python train.py --d_expert=32 --router_score="softmax" --normalize_top_k=false --routed_scale=1.0 --balance_loss=0.000132 --balance_bias=true --router_z_loss=0.001 --n_groups=4 --vocab_size=4096 --norm_eps=1e-05 --tie_embeddings=false --optimizer="adamw" --lr=0.00204 --steps=4871
Below are experts of layer 6 (counted from 0) of a mixture-of-experts language model. Rows are named down (a neuron's output weights, with its number) and show model dimensions 0-127. Each number is 500 + 25 x the weight over its row's rms, rounded and kept within 0 to 999. Numbers have three digits each.
Before each expert's rows: "comes before" lists some tokens at least twice as common just after its tokens as in all text. This comes from a sample of Wikipedia text that the model never trained on. Tokens count by the router's weight.

# expert 102
comes before: "| ", "and ", "(", "|", "– ", "in "
down0:473505483489460537533509490509496496488520496534473517484491497530482548483503518504542486528492470492505513540514527468512561493471476458494477477473514458513510524478498458510510527534516487502482487500533531553539441452528463522508510515518476545508527501504504502499508505501490488501534493499534436497499497501468528518513502533493452487512486506539450528492501530537538475492536
down1:483510482511490499519510465538487491480491520488462511544541509513518465502483505501453500542503509535454543447476531524486542532513456487507486505518511500535466507491488488514479501491519484485480512459480490494521512488529544445502505511501518531506505515480515497497512553494508469549498491501492489436444505516507524490508502504493539574488462500465475499500515502489534512481560

# expert 162
comes before: "| ", " ", "–", "===", "0 ", "1 "
down0:510505544460518418485501561491552469507503509496504459486486477511477513536523482499503513503519508510545532493493542501494464491512513493508516538517502461545478475478479479462505511507538497492464483553485503471527521465528470502490490487487488520473501522470504480528500474516470491472492468513514498484496486431465515517466543482499505476514553486501510509505536475475541520508517
down1:475525508546444496493508485489486525513559516532516485500475510512495464505474491477481514494471484529544451495518508500467460490498560517531525408507481527492503481527514523462528498500531494510483521509515495470526466518504494482499510498489542532531479516457505489487487473499493466488482512548487489487550496469491522502485485541488500498463528519494487499495542486552493478498455

# expert 191
comes before: "| ", " ", "ts", "ce", "votes ", "resul"
down0:469512511496477473520473490505479500505468458552528510482561508478511513515487473471507497508475460514492477468528533489491466473503472490496495478503478488508511519478492492467493433491524509520505506455524499526503490518486552493463484455525511525502491558500480481479480501521539522482487429497475502511498470490512530499499452506533514490440465516488487494435458509514508524524511
down1:518478480486510473526480479454486460474514480492533496509487487516532541532543519547503518502515488508528537522506507499515504493503495471472544513567500513469488495529506517496517485529548474500520508498501503533464503462472475544531514489505500516446492495519525520532507477525508480496481519501510498504473438447453488543472467515494466505514527505480475497518496469449481483472553

# expert 47
comes before: "–", ":", ")", ". ", ".", ") "
down0:513495491536515509472486498454471537542510489492528499531513529483499521473474554558533491490524516501503567509516551490522523485512481496484531489481519447527485521486518484506523475523513487468477471482460502509504523522495481522526532500506481538503459452515538544487525514484500490486477529541502523500538507494504512479515518437476502444533474514501476461506504535482482500476497
down1:494531508520508528469437476521517489498491464530513492549485522524507505462469478522520454510475499503479516501465517498462535440525547489483478459482491490539504477483464499501499498462501509493497520492481505489509494531485509546478505508475536492504534480577493486454548493494477491511506469481490517497572460518548532509528504504496482488495493535459489517500493496503512535502493

# expert 44
comes before: ", ", ". ", "- ", "\n", ".", ": "
down0:544482501500505535504509516481491514508505554483476488511479476503503508488482527504511475537487456523465491512502508490480475475552466458506481490474520482498528546484513482481500570490515488479469529490521516504481486519503502507479460499472503482511522515460473480523562482463461528516512603514499504530433477537498470476511498520484493474488511517478489507503513520497473473514511
down1:485539511521495495500432492527508478494505485545579513493529520490487497481514512510480508516493519477510489506509478474519522525493477520505515524495451488465478462499504496508485504461510504470538473506476477494505503513514507503521471481518489524549478497468512519424446515481507510454516505485476513500582553487488541514502500493503549497498497511544488517534491503514554518519507

# expert 49
comes before: "the ", "a ", "his ", "Parliam", "her ", "their "
down0:477530496506515520445525518531520512503500473508486534478495519551524508478543498490507476505493535464517480520450488504503480466535509477514499532506474465481492432493480517487489466488514480480503484548491540485500495506500500500493528498505525521542483505523459481483502500457494480481436496514503502520445525518565517550494504465516482539467485492466542493516502473541467518500516
down1:489506529502524521480545465508555494522502513489471428476474497558523539509494441527537519513482498532494510482493516466518523521512521539479532455485524500492482494490485501477464471503475516489497515486506489505475515460534507517443517488497464513526513470504499482554485489500501560500521487485474457495419493508540499531481476485505494538495497502523502485494498492511515475496514

# expert 120
comes before: ", ", "s ", "z ", "'", "tic ", ". "
down0:513554481443502487494532477541501488474543505514468507541491461476491508498491539506504500530503533490458472473534487509491547489489488470481476527488545505536500529495500513502553517525519498505501477479494472465478516481462507498495457489496459497502546513524500530492551455515521479509484517543496487504525526470501454468506493453497437475490481477490510503518518505443490480497494
down1:479543510508468482502496516497500465512528494480511521485553530513474516553521519482517537491512544447509484563455517462504540473547490485490476518550482533517505458496507487477481498507546499540496488509466450482480506516489531474504499500518439511519510480468544478505494510525509459520510464516489471537468495488460481533509489508543514509497525480518499517503502510504511535484496

# expert 83
comes before: "of ", "the ", "to ", "that ", "in ", "a "
down0:479499459485497538522466520494516457509496462499474510495472497497463500511520506484507474497512500554545522486486501496536481532532531531480526480472512483476497479520493487547517479505532483506482489509505486476529521523505524477518494469488500498506542505496509512541497501500447467435461459465504500498556501520517450491534477519440540477475533470544527502514483521495540502522466
down1:472509523530495547488466529516525489523497503498499552502494491479451548490528481499487508503484477554515526479512488494514441510485493501475508476509498510502511527487500482497495484490515469482485497452467530484502451521485487538486514524541502491437509547501503485546470511510462487530474504492533508471430479501509516487556464489486557555491512487461471495517491498482499523495508

# expert 36
comes before: ", ", ". ", ".", "\n", ": ", ")"
down0:490507520504511499532547500510512502527520511500496522509491425545493486490514505482495497534469509507461527499463506491504497483521469530572487518492532468504515511490535537490503509549419500535482477504536523523481515472463478501481495504491502506528510489489549491517528489474516487523521517497503515490413531490473502530507507492506553494538511512534540506521463520481478516503502
down1:508439498474481518510527519485498493541475486533533499481506459482506460485525475541505502522507488548520494483480480492507484526494498512523461545472510497463525476497514495480500571522488544527504480469503490497522502498461501483485509529479489486513478484530450494490484526504465525487480503435462501520459501523515520510469474555482556502519533508514509516501474484488537490443472

# expert 32
comes before: ") ", ")", "2", "3", "1", "4"
down0:503522461507453482504536509493493480513569489467523504530478521497496537555531515482531495479482484513515475516486512459518502482491495492503494460452518566499520528491507533488505485504550462549559492497442488544481483504470487484545440470530485485481494523498495505508494476493493487531499473512511468522525524497484475516450495488510534491493469477482490503493521465509492513508525
down1:542522470545463550496485526493447523506512483513480500542483502491457480490525545498486443530509502469495474493483487504488465499504462503508534469503443475494504479464542490534496494472512525492491518502514469558488527522503514489506519482462496478515474495478507532504492540520495483506484510525533552475522478527494482504501498463498545436527493479466521533518473542501505501486480

# expert 165
comes before: "ian ", "o ", "a", "a ", "ia ", "o"
down0:526515498501464512487491500508573442518532498489482477511488454493530510475563484440490494504459495477491491471471515491489509473498491498544477523510512484505508495484533502487497490489465519483496485448528537521516511479472508467498515467475494458509461476514529533536518532508512507501550503488491523546538475481473457490535474477520503536529524495542475504516551502493491515526496
down1:496512483510505460533479511506524496497472491486535503522512532491504457512496472531470469522518490524492508453495479528527497543480484490471510490537460510469531466531478532537531471471530492459476528502508541487522482528450518518495520517512507465508508466523519459524463490523520511434515477515493517487559502467494456520473466462497536515493479497487519475492501490522490560493489

# expert 118
comes before: "as ", "the ", "to ", "with ", "be ", "not "
down0:492502494540452503497446522468510498462545502514521503513506497554513498469502490499524502491465515466541518488460515460526512502462571529509480507496464531490518474475469474492488522546486515501538492492506511520508486483578474492536522461485483511489507477513504503511524474524533456497505474493495510501535489513497493500473515451525488499510460525505515491551509560507472506501474
down1:509503487485538541544486544485467486465486498500506494498522435508512502481469458483473500511535545475473477498530525528500491469510476505484508474486474474531536516536501541510490526490501489498483493531534477488548507494528502472472511511501498506501526501476507514435451526493498516486513453432510509459522481506537553470533514510524546484527516508515485530507503538483495475497483

# expert 178
comes before: ", ", "6", "5", "4", "0", "9"
down0:521477475496506544495503479483505510517526521487517458494479493506481520501518504473516479542525504448489460500514466494486485476452499496544482529500513500474475506498495509520509493472532542534512542515526451508492495521494513496494477498503502512529489476494522501584516537538512521499477468484498504506437556525499527450503492428490508508520500478513515495551504526514449463481488
down1:496498543555507457514487512528500490508549480491526476564468509488483525517516456467517483495523486465514519457553513478536489495481488461495522532482527504470494525498509548488487502514497474518516509489522454548488488485507469520514504486486489513549467497527483498549480523512485502490506489460510513483448531504468500471490510450486506482548523493506508493517491526455441515506482

# expert 79
comes before: "201", "202", "the ", "200", "194", "199"
down0:527520476510529497525466516453514539496512526525500449511487547464510478471510465515495492477498504528479490518526508517494440484524516490521526486449461463523520528461478531486486506492460508478490517493513482486503499524535556538441489493500519507526510499467466494445477460506478498503459533495526521503502500508501531518496524502517515439487537516513477460530503510504529493461481
down1:497480493519469494516512486532512485495514499552499539523503524471501511478493529564494455447488478505479475476488550506530468486480514474459485510566478496490494469492490515488545514459508459482535493506528527467453482508489545539478522511472504507473548517500543472491508515485506484482510464454502463506521482540493467476531491487482504516500512524492472524484472483480535515469494

# expert 80
comes before: "| ", "\n", "|---|---|---|---|---|---|", "|---|---|---|---", "|---|---|---|", "|---|---|---|---|---|"
down0:462557509509474515506505502494488488483495498546529486509541555476521496484486471520472470502476455481466494509513462540477437509477532487526481480457492505463487507504504472507495560487499503480508548500521500520483550456525504450497497459544503478521522506513492468499484524488474450513488500545495525490495536513485531505476501518506513488492464520533506536503518443510482484502486
down1:504530498496535494460460508551503496523496491478552503485486549476480499514494480461485484484509500499515495502531543490478495484495546458478486489521462495518507478485479469530538485493547479485510496510518469511493503437492493549521513480505550477510527466511501467459478496539515465513513477487473509450514557452521510477489474514497484503456499547465498481504535504512514475540505

# expert 148
comes before: "the ", "least ", "a ", "University ", "New ", "age "
down0:506518489479478530505484453495529476488479531448494548486484504476506481478506515495489498496505479525497506469471494495482495516474479488500476500475508500480479478515486463494490505511493472492537514524463497578509496518492536489453511550522511496503454540460547476481513462530515465486450508501534478511431523520480464510466508479462522469509503509508438482482528525465483529490510
down1:514475499494485470477539524516506508539461461496510508456433517477483507513510499537545510543474514494523509497496485535526505455523502502491536525490526488467496470493485470463479519506508485493525504512536518475461521490496470474498528475501510482504509465524455470528427476488524454479518460481494504462545511478521481498529482531529508514490512539531505538473523490486489497502550

# expert 60
comes before: "of ", "to ", "in ", "and ", "for ", "with "
down0:484520474449446533482510520476504533521510506453497526490502450521521572530478502472495479521499498471520503468546472456472518492481484466492516473531483506507477515498482505489502486515493492503487504476521507474485515485447469476491497495518506523523486496508468517512517549508485471517488540535483454477558496528503499494509518469475522514538505511480498478501536563545492553502480
down1:500536500498531524535474492510537488511514466480441498519455465535492526479507495456541496525501506508530544533563477476506544440538458515503469473520515513535527507524525509512492528518466462461461510524528508487500476497532489493504464535515482488525493485467510497492514489496508527477496499497549498515533525475486518479484512488533533497508481464510475511484508470511523502488554

# expert 142
comes before: "be ", "been ", "have ", "the ", "to ", "not "
down0:458473524492439450489461463486480496511473506519508459475475483451424544482482483467502521459483518460489501524530486473489503502477477507489482502516489541518479508526526495509523469496532464514488510506507501497510474520495478500543517494492512481512480494506554515422515506520520543484510461497470476491500500465458492516515505497524465512511534507473519507527505513487508513523448
down1:493482524455479467542506532503465475502542516496468507475458516547493465531517469492502531503471463457514497502483523509485515507503473459530494503484528551474484530526522466523501481512494535510485498554525537497527491481491520493514503514486498529477564494501525521479489505513510499501518546500511498481496446484484482481497482491516433516477556479522464520470504509495471463472539

# expert 99
comes before: "| ", "(", "and ", "State ", "|", "City "
down0:530509513495512464515499506473524520488511528487517452508516501509548452504531485523516490484511479488532477535481499461526526506461514464503520459494484479493551484520491471515506494500494530494495529520492507477522500494513496514488477552466525471516535518541459484478515578464449445503503533475499511478478485456505539493491516497542520494485523499486450508500519501569509484507497
down1:530501532499516553516506527498527531498487528506500507480527536475555518498480502518521487467546517487474456508478508528473536477504518517515486463490486475523470519508487468464482452536508507490514514500467428509505494531489513493517472501471521499509504518489517481474483427548497509498479524518508527480528516505530502455531462501481535482466506503506479484529554531522527488486449

# expert 176
comes before: "\n\n", "\n", "- ", "s ", "\n  ", "5 "
down0:486480479521497511521517502473493520509534475498489497482521498493516506498479509483495470501529510460435483501565487496517504510480467489503503459540528488562500519526500524498478505519536510464494531526451482511535483507531480471529524487481446486501526464493508524458511498507520495459554484547471454493518539508490476508508528504498446487535544490495477457453507486503465503525499
down1:516493481468475489487501554525538518512505518500479535541513482501501495496508500466451475492496559491499494504492540464479505485466467492534492467448518532459526467557490518513480517492464520505475496497494533506536499495504486511495474497473572518479523526459508518497494553481528462498502531482499485472484469516501506471501448502482502527518562523504528524497510520516519544521490

# expert 160
comes before: "i ", "a", ", ", "i", "a ", "o "
down0:497475482476529512496495497462512519532472527499536500516518537505535483523507460480478448489532495478494499485507501490525497502483458504461542520454532491470541497503429480496519485509527504483526493458500463530521442524487498507487530446492541530529469509458501477494509504526504488444491498477517471490464513483526477500517483500486549513466506526487523492480500437504533510508528
down1:497473535484528506475577458490494517494495507498497522534524499515481553526466522500465489499495498506474477527529454514501498454502522493474546494511513569510499501466514472491503555511500480547518545547489512464512507516485491538510466467512470541514505501548486507523496518511499500507479516539575520499455511475495466493479496478485495517513520505522501495507477489479503531516522

# expert 66
comes before: "| ", "- ", "the ", "The ", "==", "== "
down0:548521521526482500452498514475451484524505547480521502522531467517537491511511494495502506490487489492491497480541496540476536510480500553509493520529505499485503468520480495491542477492513470485461505552508503485519527504500496492536444454506544494455501484460550505548504521516489473506480499532524511483416502465473482541501484496501465513485488494467515503503504510520495500558516
down1:496550480509496494510501475445467470524500548537480527483508484495510466509519486476495577481488499497494491527564454493480479524504521536486524486492503499489518499512500507503491501468507480487458517572485525503520480505494495506547500468512510468503486488490502463511537537533499491539466541497508510501447474441489480498488471509480490492485491492476524510477493548538484454533494

# expert 101
comes before: "| ", "|", "(", "m ", "Cup ", "Championship"
down0:510486465539525495475543499490454457491455475491519484533508476505522484437498560480483472501501514525481538510450435523473505511509480521521512474473432503447488468495515536517534518491488500552500524532495499525487482469494501495519477492484510507490514515497513516493483467498500520513543480505500507532458497505477523492523509546497512488476452495509492474472510450475512474518509
down1:485505521508501517513488492481537493482509496529497504472507570505499507495492503450471534516489485491538499536499502465481511500460514503523501461476516487490538498463508540489526525469496515506505536520538541482537479504504507526500499514504495488502518463513494530495447511511513516487466478494491503521514573509510506460544507544485534467464472551498581472452518497537512488519526

# expert 188
comes before: "\n\n", "\n", "000 ", "”", "Succeeded ", "History"
down0:516500464514552538513498534481500529497515518480509530476512507507513479474495511463498489463492484518468473522463516530532496516477531490495527516483548497554499543497524480447552527555501488538509529506502505491503500474497494482533473467487470481451498439495500525520479498514487542505507536555473479473468484469520515518468494514475473514507504497557499468529494483498466500501478
down1:458472574490497509483525533501538506484558532467505514493483493478501469508460503529492457514478494495474500513520473450511500528536463472545506468488507552497488465474484489490482520479487501515520532537500490495483428540512463505484508510487498524502501462486517476495479491495485478534537504492497501509475517503551548518490549484468477493486520501517499538530476468525497515474495

# expert 186
comes before: "\n\n", "\n", "5 ", "8", "9", "0"
down0:457481479504523480478524518452525499479489539486505486478502467496541497510475453515493529480487451487525500551497524500473492450510521511502476529498516482491550506472513490521480488467524561522520463531498528456525510509499515514470510512519511532464543480523499549458493460478495508523473492503505511533534516462543472492523478525497477485470493528516485494482535512489548472531483
down1:506540501527486531509514474476528492502496489520508521537510492484515529509542485539513502493501502538465470484484482490519548492502503476470519455554476481534532504487462442453528482522509424490495489482452504488491469536541471487481530489486517512477513455522491490525505505463543526550513513476516496503450495457495494504499501477474481489444515468482487533495494482509498493492513

# expert 76
comes before: "of ", "and ", "in ", "to ", "was ", "for "
down0:500474456493508485510531491535521520525536537518513546492477505475455482497505532508486462471476551480520510542468493473526433491489476549492495515519505481489475525517526506510517519465508531505491510532504471487498501534512515470467484532488496537489447491518509514527499498457518508519558480510502470516519520482467470460509503461465474445521519502489461498540481485466521513495510
down1:521543509499509476484524493531493477500502537492547487488504532492537510494473547538479516474464548480477479488494535506451536490488491492541527483517500505543469521510498477493523537541527487505520498468488451463512470496508526453552513501499493521505484492453489489474527514514496500518499517527480488507505510545476454502488454465567526518516541521477519514476508484487503509453473

# expert 19
comes before: "(", "of ", "and ", "in ", "for ", "was "
down0:500504480511499511482522500496524477511514521480532534492533505496497508457569551495481514533452476541505533494592489522503497528528517495482492497509505479506499512508470481494493486502487490504516503452481484510512531513522551487506520511491523491471537475495524489485544518509524521521461455522466482534476509470508532419545506507481504523493473503501435486491521495495473502479494
down1:461495509496516487541499510482561502465494485489471469487502495468522509496486476469473530531558489472534517470467495505486504446496498493484480473508499476461505461458517477497514525500490490480476505513472478472520521510510481503546502500502498466538486544471510507484451500489488489485497569505502490477546464485508447519462517504492518511461555493529540501506506498501529563523483

# expert 7
comes before: "2", "3", "0", "1", "9", "4"
down0:525483504502503488527473484496520429512479491501514522475532468520531523492463482519499485496490504478495440508493489531511497502498502478457516508532547533497530469549516551455536478523510483550489495497477508498518544525445494474466476503492468532519515495511502474494520541532466500492497476491487517511429553452531556495492488485505497503515515514477485518492500490484474510517486
down1:535475511474521460485456547507560480525532551501545508503512477497464559504464500510496514454510505504509502517499463491556498514520482458450517480485524490513511468531507540494489524486457533479487499523491492474521505530487484494501491497524480463441498531527490520462502501523474526516504426510497522520535504538531487501483521517502479528494477521476499527488502491491481519490506

# expert 128
comes before: "| ", "(", "=", "|", "– ", "and "
down0:535489541523484466487518473527468450475509489531448488546499518493464470511534479528514519490471544488509516498456506477510514501451488471512511533512512550499525482487460531520500509489469497488467494495523490528543498482515494475450509503542492540457492505500533487510533545485502453493519501507472506471469521543494513527466502513520474516555492491517461502502463513504492525465515
down1:491518494480481505508524519463531473478503550516536516502470519461469510512512497471514512517501478515459527461515543523483556505483464532519502498503500481476520460506551493483489484497488517522488524476511487514491489518508531478510581525507555487481491483470464533502497506510476483539477531533508507529500506516494543478470542548520500510561475534469519515515515510472485533531486

# expert 30
comes before: ") ", ")", "–", "mi", "2", "3"
down0:511457505465483477493505509511469476512479513467504471527452509522513524511521518494482524524477555518485534514494512484451519527522461484501511488480524463474520544501456482469472533508519508520488476433481506552512491505486490503462486498485515514500458535505522486465506548516523478490515486532539510511545476486443531517500458542474482483487526472560499499488489498513501515508524
down1:493499510492561500535507484521482465500532511478512499486493473525484531442509500512553453524475480544522458512437504516503512499514501512502486481478460457496477513553509499503522540543499519496491477507495457532503491510468512475511530507515542508470512519519507477517524547472524497503553533521484460479579525505519527496501492503510494462519483506478484482498502456490507486518517

# expert 73
comes before: "to ", "of ", "in ", "tion ", "a ", "the "
down0:553471506528501522456502516489489499476528485450478485487495500508520487541493493509546511528493464525492542508483488520483464490492468528476547510479533551487509541473529483463494518476485481504486524495526519492510512485491511505503472477513502484498530488564493501495509549544523507559492508476493467502417556532518505528528505505504486527499519500473481505467465542501520515513508
down1:474511538495520511522510505466524498488450471452518479499499484534512464450470461499485525516495499472474475490484487524515499470564524508491503485485476501500537472548462466501481473476518528484511527475539540492481499503445482504477513527515490481558503505518490462533479489524485519519508495489455534526458495475483490534481491487518535499525514514544499522484499491468494539516554

# expert 67
comes before: "The ", "He ", "In ", "It ", "and ", "This "
down0:464461489474521466482472509480503552502471522503506470489525543502525496524460485529507533476536470493520480476539499508487499491541502494519516506524500473501537502508478503452519490489546537517534497531517479476494492520496526515530495474443469465525493498518513503529496456490473503480479515491480524489591534463533465496501503488512505506449505498494545520506494537535505458508518
down1:497531504485464518488457508507481503505481498507489511483491497529451498473504474490484508475464491514547507486432478531489504497474548458471511519501511496511524521476473487454500531508503478532474513498473454462514506499494522490499502485497495506538501508527524481443486483505514513547481523489471490519570533488560492542543545515487502507440505492552513474501506482511515537484519